Experts of a small language model.
Training: a variant of Muon for the experts, 637M tokens, 4858 steps.
Below are experts of layer 3 (counted from 0) of a mixture-of-experts language model. Rows are named gate (a neuron's input weights, with its number), up (a neuron's input weights, with its number) and show model dimensions 0-255. Each number is 500 + 25 x the weight over its row's rms, rounded and kept within 0 to 999. Numbers have three digits each.
Before each expert's rows: a language model's description of what the expert responds to. This comes from a sample of Wikipedia text that the model never trained on.

# expert 21
Description: Mid-word consonant clusters
gate0:492513522501488495510496474476485561497518534476546495536490505490501517498516522462480482490535492549533504560480497507541518535493516493466477464473562502497479537522497492511502483485521501532548482473471532480505509533498501499452503475464553486568480505508480492497504493508544496457492488520497545496498521553447497467511458514495480479497492505519491532512498529499489501484510525496494500480455454497476492500510460497506502474512500473510482510499475483500485530511496488503450530499508517473523462495506533509497497506500525521442491475517482531514491482464510513464515493476510506475464515491505499526522487464533480515551503503469506557481497536507488477514538462481522536481522462467463483515536463527554519508487430484473503518497492458530451558538514481
up0:519506484517520502503494503475525489485508527498510476450521501510523513498503476444479514501507572549561513498533502459486531495471505514472476492483528507500506521497454509508557526491518528509512475484469526516539463464536546492487489494474496496538503510524483500536518476520497451469486503514523518495532532501491534507478479508449474465489530526515469507487509490499483536472508515466475508533464450483498492515524488529501480462535537492492493511499545503537491538511512468491504492485527493431491510510529526526496526513505502515509513479531499503536495496494509483461523473450522517432486535477485507497516487483526474474517516487483448463465499480536506504536520448508543526526511493473474508530562482523513528470464424469520494502512489502492482530528484497

# expert 37
Description: Articles and common verbs
gate1:466525507488512481520501494471485530511540511509531503501469513449484514522510446507543475507526474497519518480463503501498437496518470444492491487485508514487474507471481473519479506480538500482454517503485520507500479478514514478490488508487507503531482473526511497525475470496529493520449522528478500505525472508503463524497522478487499540480517475534499555509481501469457485518557444483489443473497535525468479529451468528473494510456455515533484474520489503503479509491508507498458482495532508468498496472493509496508513534533512526500513513489486538503507497434522508484531533501540500501477446560475500471474507441501492497526513492524540535461499487445523452512505454492510475486509479501508513501541487504529461518516522484498460530501527507549529547504537516
up1:464504509520473479492503567505494511518456513550507529447534517539515488465481546508452507448517553504489507438487455501515514465482516556517521517558494517510534479528489518499528502504485461499539479481516482510510500489482524524492511473536498493485489516494521508499514507493487559515543460497509486498446545498505463487510483512480538489512493465479498507506501494507486529488489524512492535503477438496490509476505499484507486492459490499470545511506526528513536492536516499505494502477505498538467495518508521452516498423477512471491465486505496463498533495551523493506516479493446516517536466478538518485525496512494526524489458526518491521502464481487542531501501539447479510493482488441489472499505514502474493457481465496507534512514479506457448506507487506

# expert 40
Description: Subject pronouns starting clauses
gate0:521497493467481496495504476554507520506541522458488508500511491501516517475439493541530521469481507522497482503515503484502490521485539518488510492510535504524483473549505474509481491499496498450511486486542503492524485517488456467484491498492509480483522477518504532503471525557511406474486506499497505498474456512511503472543488469474503514484513479552513505493478491545455485521520469512478529494490504505517509482500496514486486553470530516494467461526432520504514514520495519506511483466512520464531491503501470500408515523514492491474476523463463509487491551499493485506560453503509470451504472517549510495522502470483505482509499497491505492530483432525504515571506501506518490499498469501451540479473485536471514476471534522486512511452523514502472522513497502
up0:504512500537496486534535505495508488441433487455530478483496524508533500482506474504497485476479533535484483517490494525494510531467502551486513516512435534487527524516494477491517487485503487517497509513473483446507490468482512533513483513507467518488517495487447472490480548432537457527499527476477487486498494503515485499476468520503527514498488516470487541497512491494443563505521503505452524493489526476507511519484492468456506454473468505495470492487490488477527476498536494456506499548522536570501484530535486522494506507526507528505474522530508495478520471541508466552543465526487507542488526498508492521491490487524482505527487486527529509518503530446486507424509507509526513485507509470450534505475468521466485506523478477467470471491512493496475503488461519

# expert 30
Description: Latinate word beginnings
gate0:496498522496493540504505507510509492482521468466502516486471555532516521500534516524548539510482506517500482551490489467485508499515496488520527527537543490482520493495506522472495483468505466494476502501481533494517503493478490483510507543511453489498541533532493464508506510514516539467454489485512509478507500502488490503494497512535469427520523543497465467496482489480477477499488541461502532561459486485518528528494487480506479479493505459566548481475487500457457517473520461546517532483508520539507527484448464463512508535511520504494477530543488521483481492481472519505490495455495474516527506455498520539520519457471509502463487499509534473561550534509475492470474473478499469509535477524492526448491499524490543499486505491480510481523443473503516515500514464
up0:514508497496519451494488471460474490500519500531483497534540501475502503533509532465521499499516495511482545505486503505523478526529492514510483477464493521496482511488469464528499517537487516521540495511511499547557482498511513521463441513480531487493479482437528490505538477507479477506505476519505497512467495493492485502475493482527520509520492492462498529497537475534500489504532514517529471454543486526509491540460455481471483519492484498472437500525517515536489489479500527455474460548493501453486451544550526519531519491420473514497529501516471496533480501543543523503491496560506489481497489530481469480552549543476467499512489502517519515508490527511482479500535523532518482486500527462467480553540504492518499529525486520526484514463497490478508469476485513

# expert 33
Description: Mixed fragments, am/en openings
gate1:501503496472498503479526496467500554486552509472518550492479486492512500505468481487489494501522535465493480454533516474492468507555529490489559462486493497435504479502463520454480492564510507511532495483479473540519522448455496476513519473490539493482515515455564524505511473503519505503514522561567500475550538535534528527487490502486518538546506477526521502487543506455546522478511538478506480502504436469483497537536452513481517478489514495532503468509491475472515505494518524525529510504503518484486493522484523527499480487474520502512544496500528502476527553487509544544498478496516467510516505517515542471511475510532521488525458515477495510468512498527502489499475501524506501513471495505469510481492502514497501498473512480487503490524464485534484494540523486
up1:480438510490474478485519487451487527498495467507481540517527471477474472517475501501487474519525516496492460446523500454510459486502465472473525482465525458433520511494458490493502517539504484526503500487505486530499509508475532476557517469462540480486475509424551527482494484475504534520491520492552522523501548501507515510494490504488472503521489467499510510512490502500507523488549526472467480459527452440494520532485520516488509465519545491510486508523517517522494474510513525539522511527500482474487494546495510478565516513510508486524518488533472489482511504523486543538462480484528489510551464530511502470519526524514505502526443516464460474459474486512508488498499520511508491512473474520494516509478508527524512481501522467506485545535487520540517482518521475

# expert 32
Description: Word-initial capital letters
gate0:470512527461469504498497474493487444536458492481512512506471491526474516499483491466549465481513524518523542459448498473521480454505557503494516471476479509472479521521511441464467523507488497490491546485495499534472507477529468481506470517519536500481466495557507493470512518509493528472463488499464517472524487499461556511498485478485519492472504524532508500503510521497486526462475508500498507504488506516541539511482480506528520513519495482523494451490544489507460470444457497520464515539524500481472466486485487499450513507489505517475487495471481504478510527484527525490478515480529432496519517514503451509459531509473480493522511480512492487500465519508531506519468450491460542475465494474471496466488518533465506486482491476495500486440477506541431514499496510
up0:530478513521492540486465501487525498544532501499501502511497523491486499547501478507457523509516498510513494485544502488526465527472494437549487542501489485523506485483461534509529520436463456495427469518479509483507500484483518498536485488444467502469450495506471483509509475518461515469495503501482483522535537501505488528540524486476483453507506497482493481472458525495487482483570511511526501505508557505559448494498480466499476512499511488482485495501500479488492528526500502478512488441529530537484509451535533522509492496502514468501518504522538536529545510524493512499537486540524512462480520532537526450471488517500517467474482512513480522496509503527491506488534528488503484467516455515504518508524554516525510493549530482493487516496509466481506529526470519

# expert 7
Description: Copulas and auxiliaries
gate1:498494480497502527507552490461486491519491495501494539455484515503488510525456508502512530490469533512480525511482523501525488483494483506508534503476511544484471491477518458527488475481518515494486490481455502401501481489404527533522519463457501472490482512510441479524455512514519534534482521482505542483482477459489492474516515507479477494469512528451486530498495512522488488514514514495535518477530492471507527484512493505499492466522501473513498514488487514544459519496497507536466499494538511543514490501505529507496548486505493490472549464470502507523480500495532532519538446531485524483470551521514475492492538517503492504528483483488554550515552495484503509479494491468516485516549485489429513501532536513521497515483497461539496496478485512485520477484452512
up1:522505543462520486464491505511500490478495507517492493524497493462516505454520477548509469513498535511515487466556539536490498499527500543465504503492504493509498498499451527469495484501491463482486537505550503531533525503542477480457482501518456496498511517457501518489517470521513475530489485503460469490519497501567512511517487475521460549496488452502562452491464497457499503521486492513477499509495509539494471510503486465507500545477500497497482485540515495526522476550495482520507522462471471489491514490454463485487482524482527482567466530523532486470519498526499490543513527477520475528505516485493512493505497510545519499447506545521469496473429531539497465494469500528468498478457540504559510515469496483498507484522505499476472488489526480494531489495541469

# expert 36
Description: Sentence-ending punctuation
gate1:508535519480464517485496516467444479507518510480540541518462481524521496515523523520532526461526502509515544515512492478520469510545489549490507504520545488454497515454503507501479434481477523504486501485534508495500462516501475496502464522505489472522530518527497447494474514469509479516466532525505559495496488466520532463488499516457469521483490504505495467502491503492484481477467498473465487476512541541462519524502513519493490475457473475493472522514495477486504560502481559468480526482437519478479457499489460479473496496490522527508497481499494514513463510513495524513526508481501489478499472471438525506515503490490512529514492513533497562502457495464513555472507523497518528542446527493475495455477466503530490517490523500553512517480471510520464486472511476
up1:504502486487528516506474483505529502520487530500469473525479532492467536514524492469453501511486507476551456521459501485488532484510544460529482482486433506523491455510504489492504489526515525526502493536495493519485485477514519481491522508473547496512485466491493509524528500502502513465521519512506483525508511507506511571522503499544517473504539503506479492527510450489519495513538471524520506490530475441540491479457497485515531533553518495488495487461470557535520472478514471537567539461554491524484505500494503487511513468526459465472492478512516497496534469505541529538494509521515547530492511513565533464479502516505470461494533520492483485496524491505471481504487469497484443433523472481533510510533540482524524486491512497478523473483504498475495500491473500